From a checkpoint of a small mixture-of-experts model trained on Wikipedia.
Experts: 16 experts in each of 13 layers, 208 ReGLU neurons an expert, 2 picks a token.
Below are experts of layer 9 (counted from 0) of a mixture-of-experts language model. Rows are named router (the router's row for the expert), gate (a neuron's input weights, with its number), up (a neuron's input weights, with its number) and show model dimensions 0-31. Each number is 128 + 32 x the weight over its row's rms, rounded and kept within 0 to 255. Numbers have three digits each.
Before each expert's rows: "gets" lists some tokens that make up at least twice as much of what it gets as of all text. This comes from a sample of Wikipedia text that the model never trained on. Tokens count by the router's weight.

# expert 1
gets: "\n", "| ", "\n\n", "|", " |", "-"
router:141169129093158129128150106134078113029135125132169097131102108092120187083167161154033147086144
gate0:138112131173152149150174157148099128128137126057186141115114139128131138094102105128095125079145
up0:147112110097159134134162138130106100106151201108133164109126120102109117090060067137121139128185
gate1:133135066140163202100107102089120084152146131089116082131073139136168144080105136137130112133051
up1:139119153084194125060122101151091102087131171061126102113104109116159161138145135048125136134084
gate2:138073143118166111092116102141060140124088121088109135143069150074121130112130081138203135147130
up2:120147131139126095093088095123120139120175126112082180184145167138151103120073141083161132114127
gate3:164173110143124115130147119109125171109123091078102138126188111150157086146147152122145118167113
up3:175116139070164120136084116112152182134146183150118098110149105121182134146163165140133084121116
gate4:164142157181144116124147104075126142097110130107108133163153134116133113119149108142073120060116
up4:122129135084158095089162153125175184063129130137105099173155107139144090153173134112107097098153
gate5:139188090086126160141147087116169101136093151101092112119159116130109136103131165150172181097095
up5:110149130072137158108155126145143111140122121147107102068152145124143128078134179175096162068111
gate6:163157136146115065138181079122149099159118134120123151142121193096143126133151149203136188161111
up6:122106120161085135162153083089188153083176208140057085106133101116164081146125123072139137075133
gate7:164073138114110145121145150104120099123165116146141207160146195125136073140159173129125160123159
up7:166121112095174116131154181114105138144125155112145127152123173105116084141144138120062167141154
gate8:131147100072171179145113112165146114088129160161115115107115140144097165107145139196133147121129
up8:117131091134123122136107146179154131115104172109129152143126124178116188106143118234145093101136
gate9:088141086084054138136073127081157136128116143102101127188098121134141174142076150153170113126129
up9:094167074102086115104146155084131145142083097098136143165105127156137139115053145157183105156117
gate10:152113121098131143116136093138126132138118135132035124117136121101105183143071080138112126108095
up10:133133158120152122119176090144091148133144139210106114170115148150129116149037115096138116152159
gate11:096126155096142122168099210130116115186146139177103100157115122160098118108086165134173025088094
up11:208112118152138176185196149168115125133111070120156161126178125131134120106166111138076170103109
gate12:118192112173114094093114127131158089126109134145109155127156150077137089124154094144179133103126
up12:135137146127170137194115156137160114092131110113131152085139122126191111100156215132119122159134
gate13:092108055113114109093097121081141161123158089140102131102094173146144185108095111101165128164169
up13:112146187132147155237140181171160072164089142166127197125163110178166093127127167127124153167095
gate14:134147176142180115080138171114114132124099138127072091125162193126119153093143107134164123174098
up14:129140154131069091168158118137102110164181108136107134105157120191067139117129129184087135015128
gate15:118097112146087220132102163090106145106109166148140083077104132145212108162148151151144116149104
up15:144108153133160134160170076102090143168116104131179088079207163162120162139146123158135141087142
gate16:136134157084156149095171166131090155129126088113137132145077100122115087066129094136100106169151
up16:121105116165041073162081129113146123102136140176068121122154159115171140162142163118175171053077
gate17:139090089199137098119160164044082065141140131105147121084159086113096108151153169180188137144122
up17:156073046146147087088115140055123142126127151069155105130167110154119114142120161186155114169114
gate18:163140122125137152099129102200158114177134125127105127167118054191089168114115112210148106164151
up18:107124131161108153108083101135168130172063138163115174132170141177127142124110138191133105116106
gate19:157144108127091160198107115088143138138134111153149115134124117096136144137184122110144149085127
up19:125104086103018140201137103104049183141091139151112184173130176103088154160125150099094139136141
gate20:143120094083093139112114122163119132113104096120203158135156158065165087154133170137071089130200
up20:147130178147071125145101134180134102143126133111114173143140104091126111130138160128145179131126
gate21:133175054139114143094115123141169117134055140105091149124134137173114121121137099085126053071150
up21:123121049132114118109077082144096154046128144114119110050139152134112070127157151148114110055090
gate22:163083110137134114149113136131122179109110082122123178098108170108135158106125179146103163130149
up22:151100158115141126137149152117124092136102163114138166179123111142147122142145093196122108071183
gate23:157149134106078163105159132078103136127081114159137112145159118060053135103139171158089176119110
up23:107132146153201113141093124178141131105179128102123130115098119192213151111116115120156092105142
gate24:132147117080162117107137155128182133121129134142108116145181107110095182148141125097155166120135
up24:094177095121159101168131128095130189132120108159126149153111195149130095113136065153141151119110
gate25:084171129113125049206124137108100138072130183137135163112086122144123102115165114152120135094184
up25:050143138179120091175183148124115133079162197190118115100136106115110102106117146139139119089137
gate26:165177087095131139141069113143127075135132134114135126153130060098107126140134125091122161148142
up26:161097088148099100173089098091092154109137090140095138144144165150100113117181145171219039117133
gate27:170131120110152154125110191081157125137093192168166127108205135127169107092115136124147162195086
up27:185132095068225143111185145094125093127055113092130129172138117143130135118147130112170111150115
gate28:139121119106121097090131145076141126164160173094119140142157168071111088146117152171098144113134
up28:135120150143133111097180132136152087149081177116140149136020135172083158118133154149127131128115
gate29:076096068139209103080061089099129084185099143127172087130082126002094145120134139141150109113089
up29:132160163209206110170140134116150060186100150166124106089099118143146191143113149172108123126169
gate30:118175076095106120163081158124155146079126171114157090134143110130101136119106124178103179086143
up30:066131028033131117175082169177127132104139152123168144142103166109133138099129130123148139115183
gate31:122154148092070140088116149157116101111135152101088127112126066124030051156134172158139123157211
up31:109070184136123158184111136173084089135154145162151164157117175195093125098073095151147136152100
gate32:100090120128118104192114140100061140095119127109105131158137132125117140080177177232097151074145
up32:157138147100132137043146121143188168162112099160156138113076116191115092165098084128133126135128
gate33:139138156097100107106117124147065108050186118147097149089128155156149155101124122091150147116162
up33:095092093132116159129147157112121168178093139163104106117173129103092103146128152086089126098101
gate34:141162136121182086107140133157131154144177112112096187144117121158177131110151161143094162151134
up34:172133143113139139097081112140154123075150124132181139142138116166097163123155098154067113112135
gate35:109162157190084135174141105141088199146084118139127108121139151114153133129113144153120111126124
up35:154103123149129124107171147113092113175172184141060127134057175129088113128074077099136108096118
gate36:112160122089122121107181158117147090112171127101129107118180121120095110094141137064184148106086
up36:139085130163149117127080128142060133165088106123138164113093117102195136137097122201046063179164
gate37:133184059104176116107107084205117119096106175167126108075071142120125122152107114162101145150133
up37:132143116147109174140171118152128143108135118070165189107104182161138132093138146149093121145088
gate38:135150129109137097173135158112081106121105141091123183081132115112116106118148118197105059100118
up38:143097128106185153195061136119142161065176118158104135188131078116128064129075095082124135145098
gate39:121117092125120138145146148110086122092145166194094128120091143114096199089163121065097111151115
up39:146116133119139165122129138153160153164125120123144144115155071177142113193101126166134145133113
gate40:100114158129131163147099184100168149160173105109159145132107132112103088103130169132122054131074
up40:148161126067101141169182108137188124164106185088132108121059147142102126176155119181181190163118
gate41:162038096103122093131127112086119112112142086123109105140103175099096147126150145086144181116122
up41:103155150162131164148130190124156165104127128124170176121127057112148146095205110101188128134123
gate42:109111132122129187123076097093103114146144189100146139104084164137165140109129093097112144191128
up42:112155076195138081138126114156187155146147073168084091188153120175105096120107139187127122097125
gate43:132106106092155123134101096110049136141094181112191085128138132146197086169128103177182106154124
up43:140115117142183097158077152143084058112135132114116137098120118106166177113142075162135150180136
gate44:159119161137207169131084135140116094130146089143085103138102139050092165107120121141090176087125
up44:139158075149050078117127164081160122150117147151180146163093124182159080140183129148120072146135
gate45:138134161155208083137138153112115170115149099145128143116171152170135120127124113146130077161123
up45:142113096093134156095106112141129121067119137124154159137200129104110132144155082121141175109130
gate46:151104133161127112103112114061165128143122136133092134122115161153103119141196119174113098110127
up46:104145145143139133136098124158101126100095125118151153141157102097115131170101162106113131121151
gate47:236135139088113127148124159139089076132149123130101145120113135103106107177150132166048111127109
up47:059117165225138167201119133177087132134104132173109133139144073167157136123129114148132122142132
gate48:116094217180175154125148081133175128065164122063135093170101094139140126098114107153139131115089
up48:151135146080090087086176180110166158159131128164116141204153140131097184187139103182057132103130
gate49:168091121155114167067086104202086082137141134126145131127135080101120114158160110090116097148115
up49:124140092073163148159187126087141104134203066107130171134111140132162119077123079122101156181135
gate50:099078102114120136205119082082102157219091114086122114158159105176111158168152131102116102065136
up50:107133080098103111057075205150148110090141136168097136131159140080111099121117108150145150179133
gate51:119168144137151159072093077125123160138075175108098116086147145128160132094120116081178137169126
up51:119086131130148113182124148111140097131092098172157106177173115117100137123125120179121085117128
gate52:107206115110119158111112080158121130170105186151125128127066155123129131126156172114120129123127
up52:187084109128145114151127121163190138092082069160097126142112120114146129153099083101164111095094
gate53:107126107141221131158078135110073109147123215151082156077112138123122103103104146162196091144137
up53:082153158143151165140076185113066087119082189147097134052153102116116123103135165144162116106137
gate54:176150129110169097128091115081100162166098183080153110148139123124123149098105155178118136103194
up54:072138118178104146143153136095091153150154081165142182171074129202148170124171066175120138150076
gate55:157167188138164109127060156110143111099113097149093158093104068119213108163157143088081187136104
up55:114177181180123126120147133138138128113138082138143095115127059132194095203164140111097126167139
gate56:132075180126105073070113164135136075118128108163135127078100083176092132129123147151058109131077
up56:124127146122137115099123139128133107109134136152156138041168072144089155103107166173093134107104
gate57:133133077185133138148124131122107130145093134154099104092108113104100117157093124164114139148116
up57:111172149164084201127161159176064155156077144140097105116116125132105162113111122192082126169091
gate58:111115109170091129108082111110128146116127137142079121150144177139095113177127078129133156125148
up58:125114141082165114159140105164161113107128135123169111086072145148144131108097185099120118128105
gate59:165172117141087128092165174136141136135106130177148117117082164048081142125108115142137142080141
up59:115126123064150095158196165145119146138139122197186155130143117095086098090096128125114119106087
gate60:142128116127185161160173115148114113151113169138171095099121130136121216142143128184109170136162
up60:183114149139148101127133104135186101167099159164124146114138109090110172154112122095153139088153
gate61:120124068150090098107193198124104114135122147136183167110062123100141168113140078186175135120120
up61:142104188056132178140088139124113094144169085167126095140168138115039155160113144090108139155081
gate62:122139144173148150109143154144129140097071184114093090129076118127148141126119107145080168132143
up62:195077090065107101083082116112113077140132143156126171124140157102109105142143126118148124070138
gate63:168103113092148089087148127078128116118143177170152130116090057067138144151115105188065094131122
up63:184107115120124061111121185118079051133170118147095145138133142033060168132120118136090152121084
gate64:108132121088204113168127134141210094143000203149153094127131167134101136122150149177137139134149
up64:097125101059113143120168183114127113174108155138123169125117068097097058135190118112151204153130
gate65:122119080058142105164138089132114126145104124078120091130145085095079071118162121143097138099139
up65:124116155147118166106128119166116123129139087182192128115128153146132115106110105108185161173173
gate66:054151056110135213132096168125092155097052176124117126068192136156137085091112078120129154126113
up66:050047115202115140113110111081168101146076128160147103159172113127161151156146121146173095154119
gate67:117167073126055097123078190099074112161112156108168078112151165119062182115159088133147148164175
up67:143105095083145166116106140101110108167107220128163076163075116090098127130159104108066099135110
gate68:156120104125136117131104090120172081114140102124142102099108165115080146156173120183160139142152
up68:121126172120103124105127155150136112133112133152115165157138063137148121088084120094100096115091
gate69:139128189145144145084154138108128117143119116149106141110109095134139114073116150166107140118126
up69:072126088130108174166107132198116074110147104123133127154104098120159100146060083100098147187124
gate70:162162071145136063148111138116136158081130106138126139121125137091136167082127123060114101096145
up70:143137125106180125162084135124144150116158118128127089107152131115117154103115182108143133078111
gate71:038072170095101082093085113150140111104087163090150208136149178086118156086107117153090123064091
up71:049182106128120080097110147122086123091116100108145116133137159141108192077105187097118137090115
gate72:160089118153143133117153165130156091107171141113158105161112169100136122143085091133122192116155
up72:158097095167125118110166150145157131120131151158139146157128141099147113131117090198126175110186
gate73:090100146095131158134146083109065128128106098154112124156116117125114122129136080125129084148196
up73:088106067100098128151160116123146158111106133130132131185088122137108128105125122081126120154147
gate74:175123169099152134134101107098129112126146136125137126116135160134140139100125105129136171141116
up74:078113133098109117149110151162127138130118156170092167139127118098167122138099148148118144132142
gate75:099142070107080127160123101074110133154100177050167099112140089147157108100150135142130123093109
up75:133095093097170094099142078052145128170116104088138148106183160075122114095140101115139125140093
gate76:155155155119145133175144187167139096110179182141127137124113162093094161144123138134117140123075
up76:197099163127151131172139206166167077125132192124130129105103122095103160155129143145092159128082
gate77:125171168136097125108131220175118176085132136135192185156145126145154145134123144135121153176136
up77:164132136132177115111070209078150129176095125131135107154145067143140178105150141165121117073132
gate78:127172101190193128105108155089067110138153091154168097095113129125091126168072094161085138083163
up78:037101177154228153101095124122137145134149132146162135122050098116124136105062126151033088111099
gate79:093121117090151159148126134140146102143158140111134088141127139151126130154139145171154063148135
up79:101103140156089102113098126134121130086098101129098167107071156130167141118099127109082189110114
gate80:183167129082081108097119080114077086111151141113161138120117098103156152125161155153089110067154
up80:150137043155085125117123142188128112170146142151126145109116130120040131148145094106129098187103
gate81:117127105081085119193121144117135171136122081164139146117131120134148144077071159173120169088170
up81:127110117131145124080120098106136115121155154103138106133136109048106086147167068126113104165112
gate82:136137128184149130097156115139072143049138142092118124125183103165122105127134067169167132143146
up82:143153141136129114099084112096158135125201097146171124186121125122126141164182031081148152132157
gate83:226089141122148137103164125075129088118131139105115143156208160116094135126101193157132115122084
up83:205092153121205089126132101089124082123135119109152149157170166094087157159067164165151113162108
gate84:048121059085104168083105112131066135090145063137124190104143121091090151156138092148108174131121
up84:127181170157166103155121205138173097151061166109072121131114106138122120154178135101091084168131
gate85:150157159119166131148113085087122118131137122151094090146166130063066070109080104084118151127114
up85:161153140128157124150156074101109129159108166149145121134162107088111110106080151123133153127087
gate86:182164066092114118064109099179124137160125135119119128104116086152143107191154080145128135117142
up86:161167088087153119106114109185070135170157133122148079117130160178131145172159103159097152114121
gate87:156181129066086143049175110129149174114107145090169120137104081169109110110124142177172158099105
up87:127103122149184121174124156162154103117145113191145154161150151116163104102155135126110120174135
gate88:114155125091132089141128165101121130106069195158102122198120128078108105129084097157119174145132
up88:117140139141145133156127087168138105108161091119171141109158121171117137116144092118128119077134